Experts of a small language model: 3 picks a token.
Below are experts of layer 3 (counted from 0) of a mixture-of-experts language model. Rows are named router (the router's row for the expert), gate (a neuron's input weights, with its number), up (a neuron's input weights, with its number), down (a neuron's output weights, with its number) and show model dimensions 160-319. Each number is 128 + 24 x the weight over its row's rms, rounded and kept within 0 to 255. Numbers have three digits each.
After each expert's rows: "comes before" lists some tokens at least twice as common just after its tokens as in all text; "mostly gets" lists some tokens that are sent to it at least half of the time. This comes from a sample of Wikipedia text that the model never trained on. Tokens count by the router's weight.

# expert 46
router:090111124097183125118150116123130105148154122150050193142176121161100160145130114096128152158132104111096121085158134146165146127135138099149139131118120109106162136134127134148100151139159093152119153126115143107085114108151101144124131165094070127163157116169108139118097135143135156130145131121154159130159097139131137099169142102133124130096158132145116087117147096105091122115132099094108084145152156129113082104158146124154120115151159091175104161109127151084081132137125112
gate0:104115127100086101120154088118101130129156105134144106110113164103130118134137119131116161103155115091125120160115115155155144126114111114128183111147086090134123149084102136170118133131142102085122153095116090101148083157117140170144084141103107093117163081103104114134081136092106099153125114129144126148111105163137168151132140151112161113137080137092122129134132093161138131142108126156102147142136113130153145112133116102129134087107107152157144139135133107125154125110105126
up0:116122102158124114098171105132115144152117092106099122103162176101105165192130110119101118130148115175142135104141121165140170104119143122181105095073138145121141135101125126155121113101133176127139168131120128140123138144135169166103104147104130100152076114124094174139107082130129140138114139131110156112094128152123108157125100125130108201152156143154169155136152082062137056135131114142156083112090121151160124126109121202114137156112121121126128133175098143135134122095077127
down0:166116134159142124140122126108132121147131196146128164139127136134110133105117192116138109117125137125114106154159133159131135165139193132200101083146134130146094128076116146139121106174149107143088127129115131098100116132104097111142096157093142105135195108108092160118121162113141154149110094083147197154122157136112136127085109123114135158147101099180098102141157150148151132155150135106161143112130121104090175183155115111089161142141133109087115144144128109113144165117129129
gate1:162103128085084135114136148127142121137143158127103128143095115180098165111118146157144118128115125119130128131180120137098146134057104101125106098140164096129133103128122139139131138154124115180155165164119174104159156104123149106125098179105169113127111127131127142167110112146132107100141174135122148110112163126147122154133129119142101128110138132174178107124098123101098125164166142128164123109137085147134172108106144135156118158121116120142128134108132132072046168145141137
up1:105089133143158130112132196092157138113140101093139132104138112159127146121127135107091145133117144105109118161134140129088130111157130132122097093154124066150140079116124141169124153135105136158141134197128136091100122107108128098104100162146129140190171125149125113111111110085123168097139155125130143135077129164100169095191125132149130162128099092106115142117126127128127122126142095105142151104115144153122160122156079128149112128113145108135150121132148165143116180107131118
down1:149101157116101122133131143080149118116144102143102137163146150142112148075115160179187129115113123115105159143155123115111117151177137087137122131085107161094181115116122102147113101120157143149101138121156151131120131058100096149119153177155126102125075187132109119101090097140169118072134166142131121132102134162116123109116114098115169161092147128135140108118125123085102127118127127119128139109151109139142134180126116125118069119131148120127136168162140130091063142158129140
gate2:178055139079147129124132085154139158139146123120130180136134141130177139126128123132092153128141158134159164090084123180135126118119129157133145110104136120151149130124129171125137120116118122126147087115131203109134136167130119134152088104111119136160142123165128128099102125123093135092130103125126195114112094156120124138139155134130161129130151161096143184093111126108164082155108119101143093158133082107161179120130123130162132137119089147103147162117137161115134142133118152
up2:160153139122150113169124134130131116162146163148121164129136133138135144122110114096073173115150154107096124124128148144127189140150150152094099134150098101109135139082124092124122112059081106164152136137165132108101094109142120106096132107124140128103146116151087157175121123088125110121119122137121142110137125151127139086122146171126125192139154093134102137103124155128192123107132130134079103145134143097117135136132135115168093124147119136073133136174124118160161156134116118
down2:111114158145157138135134169105073187127117131101163104126087114099098066112118161087129140100108168184055121138164108119133131120108093171148115114129148142141127094168120116118131104141150144141132115135143113130128138147134138106157125166134107110137148126122083137193167089130134142142132088120151146106145134109062098131108138126119125120146151123115111108154072098149158109122125119138105155149096168155153110146112148133142105088162102106118123156154116131147140146181131166
gate3:098145096127120107155130155167182095119131130155133096146099121082132125151077089118114122176123147135110123132116132115145122100170122166097128184117172116124132091128135081102114120109159115095169117109115117116122174137159133111077125112129122118139142142120113101138144151105119177130133162111131077111106114110136099112141147175143135170128164141096134121165140152144146133129095120083143151144097141149147130109163114110128147158145096176092070092115107141129159130082146175
up3:099112153088109110210163108091120075153089134164151119160139119129100090135137122090121132093134160100120160121104109156144120176165076141145115154110150080149140147134119104127140098099186121124116145175086128130140165122139123156129110088121147114098109097145132102141116096089159104095095129134092092118140125118117149130132099134073136141111153165113160151163124152103151120132111101081145125110094127141130134114098118122127127094121133152120107112139156102106104133178163130
down3:126132156127108118148095154159163168168115144130140143135092131082126148103092126134132152113124171096173098136127183150122146078150105146158095162122092147135159130166085114109129110135179092147101146111114130147127085128147148061129126119100132137130149131128136115082114141138124128124106105157132147136117126132145129103098147137112098150148104153121120105085149129111118135118137140137081152118097091133167110070110165167137104105113163114155157178120119143156166086119100077
comes before: "1", "2", ")", ".", ", ", "–"
mostly gets: " In ", " July ", " March ", "In ", " November ", " June "

# expert 16
router:102109120073171133132138105115121097139142143157119139166195115158117138151138125070133171165147105123079124129124113146158135075137139116138181148128113124107118124140150182132120135150142085132170112126109128152096096099179132135128167165087080132160145129163122135124105151109121122074130106148129166117158104132131111114136138106149143125129115141141133107113138110104116137119118065129102084155122169153146095127171134131166073124148144075158110146101122150120063101114135128
gate0:111112160118163133129136080130164131100145099123116152107137180109105114136130148151114150133146127109153134133134146100113124112118138138119129144131139094157137172099115104109115076114115121107034142091119118114119169093098140134126123111096137187083123127086091125132135166109122142110142087103124136087146120116141107115160100085138114142113101124116110131162112119145125152139116137162156145168119091094127106101125130102167164126113102148167117139138124134151083056102141130
up0:087085104086115140118095132113139138139137148120139124090167113153113153125156122088114153132127118086107131134149097116096106106128167159153134136130106131141134153150109109144136143129153123111109154114130129144049128114125161103097170102125161126113111063110151152092086139095159152106144137145123123158150128136107105113157129113105141109109154134110088122100099126123130113147133154132111100111151095143169105125119125139110127127125137160100140141163133166114105145077133134
down0:121124120138126174118179168107109159068104115133135127153123121102122131114163122129142132117097134126138146142131086148143143140156135132124131156159096136124132080138127135135150151139149125167117145164177141128144155106143130196153167134139152137129120158144144139137102157164160100150110143127143105108130114137104160146131157122105154111115124133117127149129128111152117115106157070165103099114105102111094108171108117127116088162089073109150116103097126120129105132181145117
gate1:080154137154085128142078128126154137107134103123149111130101117149133130131127108130157204132127116155121104139138159166134159091112170065135085099113149072094121128143133127129161144128093123094138115089174131136128139124123118117106159130102133116066105127138114140115117169152119132116094147100168177104129101150111113087137102149126122117107092148107120120193117129123110112149112094122121147152124130138122070145112162086151167127127131132133148184112136134138139180145121145
up1:121120124145131176153168112167127151107120128078125145130165116152148120106164103159098093136158157150132125121135146172107136158100119107156139122112131109076142112083119113156123127130142126101192130116131134103148092106152141147139157086141149119151115076133124080150129089178149118154118128110115148127114115106136143181177107112141142125125133190163139157199139119153121169164126119163127080153143102123127141147138118098167141116119085139105158175120151140085135121135149123
down1:128158153153054125130113113103112114161134134114133120137119120146175133131120116136135178135156162149126151138108127134127139099136105153127133118124120090115105115100136120114152133103096174097114160159151118155130157121121154184137126159123101118145141083129127128142113142121120149130121086085131117049118151162091140116159122121121111137146108148080132109143155145047104134161176114138145145129153134147116129160160071097120131178125159146140113107088124123125084138065148144
gate2:152093174132117133165145133125093095135113115122144144117146102149102143098121120095149099111167132106104138132128079116154173158102115120126150094076119100157105125109089144146091097139119157152114126111159108108130143117119139105118197118084092124144118116164097209125123163145113131072106110123092117152150164139111116069118094126143143080105152122120134097109105150139105076147109119120114147092105149155130129122155154127117070136159143106154110132175151120137149101126112125
up2:104144121113113122103145118146120105136127140093084112115124131121094120154101135145150153116135102178124083103156154180094145127114120143110107124099139102169176095115144152086155149108112146115128108158096147117111165134137110083139113113139121130118160137155108138108122132084123100103135163141144080120106139149116110158121131136159060121147164131151092133082116110137116110117139140151157152114105156159137078084107152127115132102174119113148113140173144141136177154119111098
down2:125141097108131108089155105164124113159101130120116143122129118120153170111123164150163111136123089133148119119164129148060129135163111111147129128160139145060122097139139136154122184145142126147171103196119113120106146102125096147121103179144146120127136138123131149147152106098093122147157143134152195151167082125118158125136149112130091138119173145109141138154138099104118117128111130107184142077122130083115127134096125112155165115109181120062116130144126144113162162122136099
gate3:119124154114122170146099106155118106097072110112131162151145138168113154094109136129111166174135149083104122129138136138126125110125154138172133116170141137133109072129100100127128171110096153101158142096121171137118119180130128122095094121126130155192137120122121117152181144155105159108123155115149224110122133156133129152163123110131150140142133130114144129112128077135198107147096139177103104129119133115115173164113145108123154141124128131106143128122121092165114102144131135
up3:111119124112149126099125133114123136107072115116105138086105150137135107108127155129130121125125110125158135138169108120150132153107138160125116147127129156146154183135108130144115141168155136132122133117098152125134112155115098124183158113143137120120081094140091140129156128130165098144156119096150152136126112130138166182142093131117121130124125150080117107154126112140163150112134120163106144108109123119142126159138128108163104183199100109121043120151112129143116102124095119
down3:163107107142122081105144176100136133114105136176105134131130134138141108115167134098113144093158152168147145112121129107169162120155120119112103119111129139071143171103124148148113111141107129151063123148124130172156137137150093120106078108158086146055126116124107137082083125141121113140138106147104123119127133137120124151123102169117142098133104063089129120107155108155126119125128130101154106058142101122132131112150118161172115120157140120127138126115144177130120092110134142
comes before: "\n\n", "The", "==", "===", "=", "\n"
mostly gets: "\n\n", "===", "==", " ==", "\".", " In "

# expert 29
router:131136140110130123141149097120125093164128135149122161132162080126127137156128120084125179142115117109116116109108138146130147116130081114116118138161108146133149174126140157124101127147123094130129145175093118114077089106159095147130133128104113135135139151146124141086096150130144148112161108120163164156130119152102102137148128115161127148112143135153136119127127127117089120127085058121111109139138190147142128150155145119142087108147141097137091118091104162096084097133094115
gate0:088153129108113114177092111111127123124125072140171094156144188128158093117161124092117144137120129163123126097158139126117132116161141110140147144131124155137108095155119169128120127130125076129129129086111091106085097128135103136150128119100123154086134106105130101147092143117203097126107133094117139125100111137128116125143125123100112141115148089122149143074108105145086122149143150148118109137154145052137149150155140115144154160120134100126139127126139118109128143119101134
up0:115123118136126123107123149106138140107179138093113119155082155120159155150104156100121128128130116177128136138104105142125150150150192103158124163121135066152151151083100130129162103129141088088095148149122124116089117144169089162138128118087150106126123077131117128123150146138107160105125138100121153119155116101131132123143129154151129149168138072098119128118125170115150133138135144137096130143153152118130099153142151106150126130152134100179142113145109153115120157125121122
down0:166099128106143152086093152100121106120136120159102106094183134128118091080127146117106062137134150120129116138123142119138108123085092128156111148117162156084122121122124150130150178087150158119147158131078139111127165122086134144116137205128126153102157132173146077086119144117143160106150130116122166121084131186134125124137134124129093135117135137086143132115121175118137148166120120113102125126085134145134133114113140117133116122116147118118112083122137120120162119149167158
gate1:097156095109138091081133136140103073150183114149114107107095140120155123162099142103106163163141162106127109156134156142156147135139130147148064148088154180124137157133155151142107106098137075119139159140062087118135112116136103144099105139140127136105120105118124095101133156110141144129141139153155166080135103185143101129104139098108131139140100123116095065164146126134127140158101141107144148136130068128140118157126125124124164115120125154112186120149164101152074083133130175
up1:117138129131145126124160145134131149146125121145169135094105106119162147172149175114090118129064139092108111143139126122112165134074154161118126159138083092137123131115159132126141146114168125164148161171140113150111138140140091102088084125143103148132146135147171164181073106131115130140139076149129134164104121132146144105075152188140154096127120170145141128113115154136139129108127153153109106102150159179173118128103166152128137123132117098151099117113085116152129153116156154
down1:148114179124175084118133076086112124132150111132166128110171164120147167169101124096122107160117105086112108115099152136142162139143132178150170079107100110095161150069135130114085169106123133151152126142137167159132127110123091137132146138141137127131184113092104135118085107115119136087129115136106163163136133154129091066117150147118089121118150158120168125090144135125129134147155160106135148138103113187162131114136132155120123143099123116145123142111135133101188144164143121
gate2:186107107114079180148113127127119146097062147141143091084099110179150136163103148104102121093102153047087116145134161132163123140140076135160131129146125143161077138100143123115098174147132127115144123123110142127125088132097118105150076117101173103107158101130105141115077175109109101106136131132153131164127130139102136127138100163104100124115124164144153122131131140126109087144122111122117116133162103128144183093124117138131110135153119113107109115143113113108089126123119119
up2:138127137110170121105120106141147128159143123119160130133172092100117174127132085108148106117115112152129136146127117125123160151131157104163140133123165132140151188095131136092128134171144129113159155114153173092124088133191121125111150150134143115089122092115128168147132157111137138126118128099139147183132140126143147126137189118110136127078153137119171149122164111115141131131112120123144153100123142106104138108113152103108175102124086144146157136136052130128132084117135141
down2:118138130124108148155155082110112121167080152132110124131139111126133149145110142070100106124154159129103119114146157095135115166106120103156143120098145123121144130130161151155148113124144075123163140121138126132114127144083174141108137135104156120100120141153139103141095170096138169154099108123130157113149101131126141194157144101109119105119169122099100115111185109186125085152110165121130145135138167161123123168155102095145077115133178118153166115104153107093115129128108148
gate3:137137110117126139129152100174106098126122135097131112145124128157139129158128130147108155127181151097141138104112132165141161165152132148138113166143121159143119161105139160113165152112155155129083174142109141124096119116109165150119107103170129135123146092133134135137116160122128117099117124117115114077106149115166130108147129097087150100131114113136143137135137136074117120141150106156092154091116136131130162076129137121109099129101111129113120115068141130146104187094166114
up3:129130153130114143135110128107129145163134131148135089134118109158120152161101133135127101101100119094140124132081112147161117092179154156095079173149139155186153148120101156168109120122120141117093133118155123162116116132135132147122119130137115113101120125123170135095135126143152110122111124109175150126132158123102139109130132122189113160169111126131089100091133118126111150100111108117144074078092123148122130174083126126159098178098131185132147136097092142118125104129117149
down3:104115122149124092134132097116137139106126125102146120129114081147145164160131140153120086114157169119119157144143157124127105135149160152168136096144114130141115111082120137131141144092089123136085131137131120117153109106080119117109124098106158130168101113156099128144117108142167107082112097096097137087173132083120141128121120146144123137164086120076158126115116121104147110111136124127150117140141139072103149106187151107185121165114106149139144137170123134171107139134149150
comes before: "0", "1", "2", "3", "4", "5"
mostly gets: " | ", "; ", ") | ", " |  | ", "% | ", ": "

# expert 33
router:125085111092147132121121133130137061166102129152108126132158127140104151150106122116127155152147095110094121107156093140189133074114097113154127145151119138093131148130125145118124140138125106139141140160132185156105112091170115138101138159127083128169121109126117166111129100124126143092146138150130164115164127123087139137137136111158122084111153140113124082107156085096107088116128078099133095148144187150154130126157154126133103137141140068144118146107109155130096138128071091
gate0:127066106130160138161095107115127124149137128151126126152070154104141149109114141132116155133154095105117096133063104159143118128132160122116151164097094126142121138163101120109123109110133106143123150149113168108122148134104088152124161152116090165151127124084142103109131145136137135164109134133148155111106117148157146148132167155138141077169116123121124109113148136162095112124085143094142169152117121103155133126094163119139127176121139108146110165121143133151162155114110146
up0:131107145147117122146117134139100110146130130130110116116087119109155116134109111114134141148172133134132125153097123140115119165103125129150148132107098111170114119110108102120094119118128156142110120122096140129142171115180117111139153113181083133138125139116105145115127143144147103121105090145140150142111141113130115128152157118163143111126181135120155090113170137154113128118095108139170112121155146100118107134090166154150132120116146170133084144099139162123120119097148114
down0:112165120120126124135102158091120096136157115132121140134067135125122131184129191129098103120139107113130135164122171129160097093177123139148104131112124157135118143121160136141161082133142151139117137171078136114120151124174163126115118173130111098119167108158128123081133138106109148151139078120132122129153126115118134115136144106143140208124149129165144123143135114137115119139123162131139125111165119128105106092163152097121067125134163106127121112138126145094130148131121161
gate1:117112148104147100086085171118147106131150146133136122114085101120114129130142156157122112128135111166185102150131148103107146126121133116083123103079118131135158130119129128135126133131131125123136117122129080131111112140100117124116158076130146163099109125082139116189113108138171131131108123117075136169132106202132115142104113099122150105159086108119170123108087154116145128149144123098117140158105127087142143110153107185127091128141142120115137116125131115150157128091095122
up1:129157155149145138156161138130125145085126142083066143161144136114145133092096140116151135109114122117134122115121071096165111104119099131165178099133141103130151103140127163104167164129110122141122115146125170134158123144142159135168126140119134123131102109101141160152127145187104098135144141085107117148155126120124121131138117152109097114098091139148111114099112108106132134138116150087166128155098127118164120133126117118196149144128165095096105137120156144132142168163194134
down1:124139127097157144130061111138136123132097119117126092159092105158096132091126146188172124168179133160168141119133122163121144136102109113089147107086152115118154135156130103143116077119113128128089149113155109119137111131120106140153143111140100125075141117146104097192151161122113145129082145161152114137123102124160133149114147142147151123144116095165126133146112186113152146136164136142128134115106125120180105121180134173115145164099096184138122110123161152145120097106102134
gate2:098147113145161103143139125115145136130133141121138141126108123124080133120184143130161108125106120119107134099126093068135122102089163160137115144122094107121094116168156103084104100144151123176136094110128100103149160141111116112097095109115188145096133143127157119103103132126115115141117121117121156110109145172128140175132144121122117122145104121177108096131149145152170138102113145120149096160154139085124143116126128150152155128131120139144103141165079119125131179147133110
up2:124108172122189114120099082109111127156132109096088117128141159148177093097135106117111151121122132151109162165138153138103129153109157150136133149179142109144161091154111132083127118102136092130107128132135120096163135141113142116131150159130174094083123128103123172137142150089109113143088184091146124127112099167091102096145103113132143143140169167129136112094135114106162131111165129114123111093136077128080162116130100148116122101121145131132135102175160128111149187153100111
down2:124123086171111160145093152138149156129127130111153100172094148098135113100138118120116143133145155208121111138167129168124134135174137131117163102095145156163148092165133172137120120150126124100105138120104128118141089115126117123126102084152108103138134077154174129107137134112154140129181140148122114162182159130114143138111140117122109099104079129118137157119132156141162139117091140148169131097161148132128172144153129107078104149157164096123117140122103129120131175117090111
gate3:117086122138144105112119142171112154136101129117083134134123147148151117138096130076161161130124158111111123099162100134151147131139144095137102127118108132151143150116111130124167126107127146171148110167131106123130078114135085124119107095159129106112087124129144117108119150118118143140146151137098132160163143126147104110094156122151101095108121160145119124122134084136098098149172116143139142160151112114145144100074138123151145161108133130169138129156097108118122121094136084
up3:170130128138159120162108157166104152119122156144146149099119139107150157154128139152164143113149153141108109181121103127085138131121136113156171081122113168149108144088088080111144110110079110144089122133101132140141119133167132136138084099112130153157109138106135147088126126124126102133094206072125135167136083159120114129107147117171126154161084151156144098095113107127091148149123174112096114144148111111088131193121146105165146130168136118131125109146126138118168117090123146
down3:145108143094132143108129067132110133132137092130174184085148084140138105150176126157161113107085120110159155147142162100107147113075133110141110144130102140152108134148149121168074127099169129102134124119109131111143127111135135108146154184158125107092080112133153138098137150100124135168124120121158049126169171084136162173150159129102120123071130122151127146124154086151156135128099133116142152145111101155173133131129176139121162102110135113132134117099130148128080123132090123
comes before: "-", "| ", "|", "- ", "The", "- S"
mostly gets: "\n", "  -", "- K", "- The", "- \"", "- A"

# expert 43
router:128148100109160115127137085129140067132130164148108158160143111169095145160100128119115150148144137110124110101131145128133113062145107125113137160184118149121110173136136140139118151141141108140132169154109167120087127118154077143091112163133105138123144130196142150122078126151102152087130153156127148112149117126104118129160137094119138118112157134152103106124184119127124130140088067119090107139104159161137133105150138092137098065136133094147113131136121137115106120128117103
gate0:129109117098142126079121107123149099131114122119093124147110150159090103153104138160150157099123095110127091119139164125191128090124102145168092125150162113084171102110141153142120083155154120113087144101140122132128117142150114146132140126126111110121120150164120099130135180121114129134174146091152074081147094137139117120131120123162116100110126123113114156145141138153119156139115114169155117145149165127148096145149150168104107159149145144145118113185109100087111158120133142
up0:152183151098124143112142135110115144156137178105119184142080150151140128113127130131116125111099128151162150128083124141112127163127086127039119107115108104117169153134112131146096158079116106104149094159135136124092105138125118148118130118134133134158172128130127156108133088133129133107107100111128158145116120145152093123126135143087193118147103108124120132127143106147110143152131146108120149168123133125134141152112130152114134130091122113134149070122104122107147071123113071
down0:137119148121172140136074159108149119139091103148101169139114117177170147121055065158104119090098082118075123116127124120138135124123148111139112105110101065129104084130122108147140150101116156138092123120093118122141121155103121159115155135140125110167095131146143161096100168113112092155152131122116135148084132159116099106118116132134127111166153153100197141129154134108127140132149133148190121130137153125179116115163116159149148115121117123142139178127095117087128123138050151
gate1:126138129116125092148137114125107122184130135119126155143128172141192181087158154120102124140102148095086134123132168145121131175109145130187103151117159156118077156107129125097124139125099134121117105120085127162130108112137164087105120135090140124155142117115115150117137129140090135140160127089124104121115129153125128115106173114111167112122110151144117155128152086109162126117082126110170157081120175151094156184142131123101123128159133097111161160129131093103126091106133127
up1:143140141181146124142059171139116160145147120119119159136078147088151069116087101093129114153152118119157107108106121111124122143099139152151143172166156128134130126108138123113092152082107103120115098122114068101102133134118160135146109121097129154149124147154138110165082143120146137115106128119130138104074198121155129161127104148110084140136123102113154137113109092095096117145148141159122134122117176115155139135090149142110093120156134109131142117177152091153099150146134105
down1:133114142077087146167112137083127134126137134109101124107117123124114134107138167113125100059109122120115123134095129156061118119145138127118105101122128147115060113125115084073166105100111122130149127135149158125161167105148111148078113103085126133151122132114086170146154149100130115138099164118116142145117122140134140128157130124120162161094139136104144139093142152137132090124114163112095105117124156124132112138139171140151143103093141096157180105133120131109165131210129163
gate2:132113148115096131118103089127145145095119115112119125089167115150137095103179110100123135088139133091121118145129140129121112102134143124099118107156112094122135124096118145145141125146170137118132144065147135094126081131114110095134143118134125154128107130134135117157085150118127146166100070128163118137138143142115096083122081122130118168129091117106165137104100110140139124119118075115108110103119172151139063098106099145156136128084137147151142086135090142136145166134140116
up2:121165158112147124146113149151099147151108125110112124121146129104109141189137080144131117159106118125129125176167146114141132063130125125145140132111137141120075179140137151125106108176169158120093159088116103165111086131119128139112124145083169116119143157119159169146153129113126143116141136134120144117128116112122148131107139094142109097117171115128131128109088116123145128123138115154142128132091161172128116126162100146143137153124105094125072128165131125175145125102108160
down2:124098128105160111086151140144164123076118124092125124066124121093133156123136113106088126143135184111104108115141151161102139158132128115144118125136102126131185201111131130132144173122152144124109122104134096108123108144102114130101138129153119162128068067163126112106099140116122135153131095137145152095114115135149109099111147132108162130116152099146168102102111133134152103128125154145139103117139119106160147129125113147099172126088135096143111099145117134149137115102121084
gate3:165099131122097140122119099137132156119175085118095154148135180140092055131163130122132099158116150154109102137129115114126106088088130116135124152146106161124107106171143147102122125141108126129122116126115147131114106163116127183099127104134125112125101114132162122164071157130123152088104123116155103092141094080140171126133120138100141102105135109135072149161112079128125091104150051169124137173143118120120145127126136103120144126099157199158192119166128139106142170092147138
up3:204148134115189121115141150133119124116122138106112133153179116129171188095158101142112130127156101145112133148115125172094120108123106125134168138129130135128110154137139132121118135128125110144131120139129128110121144147134129122135128150100123107120085119144158127113146131136105117134128162135147130134087163159145106108143097120075133111098076126145114086114122159104112105115082130116156156091113097102129120129121100111099107105112120157109177115156097088117122144148122184
down3:130127112103132115116144130158144107083132107150181121114138112142135124136082105107147117133118144200121136100128127111128144158157119167136197147138168113125125118107156138140163082135138115139172123143191172101147158192160101116108101122121162106141142111080134104113162110146127149115125126168128139147142105123125127116141103110140145124134111123102122115097142133159142113138146121116144171100123126115062130156132113175124109116100108133144102130153129141167179118159112141
comes before: "1", "2", "0", "3", "6", "4"
mostly gets: "–", "-", ",", "/", " – ", "′"

# expert 34
router:111140135119157175140124102117116115145147139123081149142155122180098122123140115101119176131148097119083106106169143153117122094117097089143144128192103148126151126129158176128117163146155116137111150173080143128065086117165106167099140174148101125163145123149138158123117150097138149118159137142135136125130106101101088121155135085151087140122133139146118104118156093120103145111109097097077127163102159131132097098144140076121076102113149121167105129118135140124111127121128112
gate0:181118144149153085093088120119115131106125164124136109100134118140129099099078142120083115130152112144119154122151101155106143152115129094104131081065149119131136142132169148126132118106128111110125165119124118079107155174134128145126098179136140093146143108120120164127115131097123112106142173112140125136171117100068139123123159134144129142125112106112147074129139095116099100123181095124128139119117095095165118107163172121153143112096167149178098113130124131125139102128132155
up0:172156099132087125120096131130162136087094119170109114141135134132108147157140171115134139123136083143144139172128138174090083107131133126129080104126174099122159108127173168118151131120168085145122118129093095097153145125150114121114131116108144102104091123127130141152132152148112130125121169151106154150137180120140106103122140124145109108132148119131116172124123150119155100106150059131086127102088123129145129096118139122129145142112130140125145139180135145130138094083135119
down0:155114152126099144120138083131090124130103092098144107130137112109152096116145114110131140128146101173133154112127113104142149134130115109133141101144149159114122155134136138046112119145093155127150095106180100094172142105136128075132092128126129132047121169150118114106111129106137113078144078121117097122149105146097099137086124127133171093135135173098125144111115137155069088116152157114131116138136147090121140127131164120160091130131136169158094119096104097126141128161122140
gate1:172131126091168174108127160138141150133126108145137156133119131073110149119101093181111130132112098106144142155133106135125112123139149158101122134060154147133143133155152094154158105135119088105157147101141169130186166109083146129107150133093125168108111164096083114104085120109109170167131103111139079138115141076145135104159077152112122127126109132119145138120118113183119138122155116113073128096110122130080130107143108134129153076104138102139090127141137120113134113115159110
up1:122127118130189137133125151165151107104076152164105114133103138117088141146133168127119160080103128155151131127150145126122116135103120133130136076118128134145134139143119150101130100140145159149167104149140146162147113130153149110120132112136170108101143096093129140121133128141103139138172104129149140138132166120162123154119136177164097132138146090187134116077094121106105133150143115154115166115132115110139098164183178112132181145154089076159124123161161153132132105116128115
down1:170164148073153165126161138120151153129173105147130165143147114142163144138135133162122120131154157105144139130159136154113152130173153104112106105080146103089100119142138113144151143121129158104070176132138133077161149147087138156120098131110086130157147117064108133135136164082100126139096156123139160170121112084125098104146099120165136157173126123132171114163142147143140176114135137117119154090125131130061134160093115141130149171108099137154084126143154129109146118100142139
gate2:107118129165138138120138171096119156125169157116112154157100148111124122116134115119126129197123116112156122144118145104120135125124146118172106144088112106137103172095125131149128127130142137094095172145032153143098149149146156141145082158120120097134090104109111152127133146119121152107082107121123105122156156130098086130124114134099095150138121151119124147132115100099129111148103142149145130122118113133098165084114105162141125122155120131101104124096138158123103076109088145
up2:153161124160123117161108091135130124155105162110099129149139112121087106138130151096122093142100132165094138135143185096129120095147131098125132173121073143149109109085117118060151132144154125123119099116102142105148155096106113098138103170142127140141136093122112087119125074127162118130150169137113136089141122086114097120124127128153095176146108142162139175147109103143113121122103162106150077124144123146148159127151105087150112114144124062092119145127092084151093149118120118
down2:121168138177115058087131155160159128120114155137159142176107133149087155160146153131150148135100101163161113133144157141095150117106119156147100125058148112125129189096104095141129122133128126161129167145106133148121138162123098149171159135143129144135121127141120189100142134176149154100098124148141155149137131157152125133118109138097130092095162123133143104122118161092132115123112104128141161120134092117133144117110114142092164098124127129142133121105116153116115108099065163
gate3:130115105184114113117147094117105137111159108081167111144107129097110128130094087145140129112125107135118122114106117113140117114128135114144124171114097127116138082133163131145109111116161136125094120129159072161079118105104156156135128146073116133138148109110145151123129118077126110143142106105095148145060099101150072135133115108162144174103112122109073101132103121072173121161190101134154136092086132100134131137130159163144153144112153149106162158141090115117129081156143146
up3:106152165076130145145123157135075143163092098086118156119085180098153124129140093117151125181107106122110146105103172119100135161130137156095116123143107154138109105116134130130135138139115124126107149127121105126131122115137112093136152126143101155132173132081146132158142107147150103089121159141102125130161136084136090121117070121147127104130107104050147153145106131126111098143166111108116134103123145123141126154139164143109130113155121131118162140132153081122151103108115117
down3:126131148120141097119152135132146147123088127156100071133124071130124101150136142118113114144154131130147161135132106166140134125171093133086089139149140188119139175140148163137107105124137154162163144127133089087132138175110110118069105105138125146144106133125130140134087115161092134119144134100118125151192101137126130126118120133089137125098148154131141112172149136142085125093086169082144124149167139147093132147118117114115141119131130126105091094125106149157142141139183144
comes before: "\n\n", " The", " He", " In ", " In", " This"
mostly gets: " and", ", and", ".", " that", "),", "s."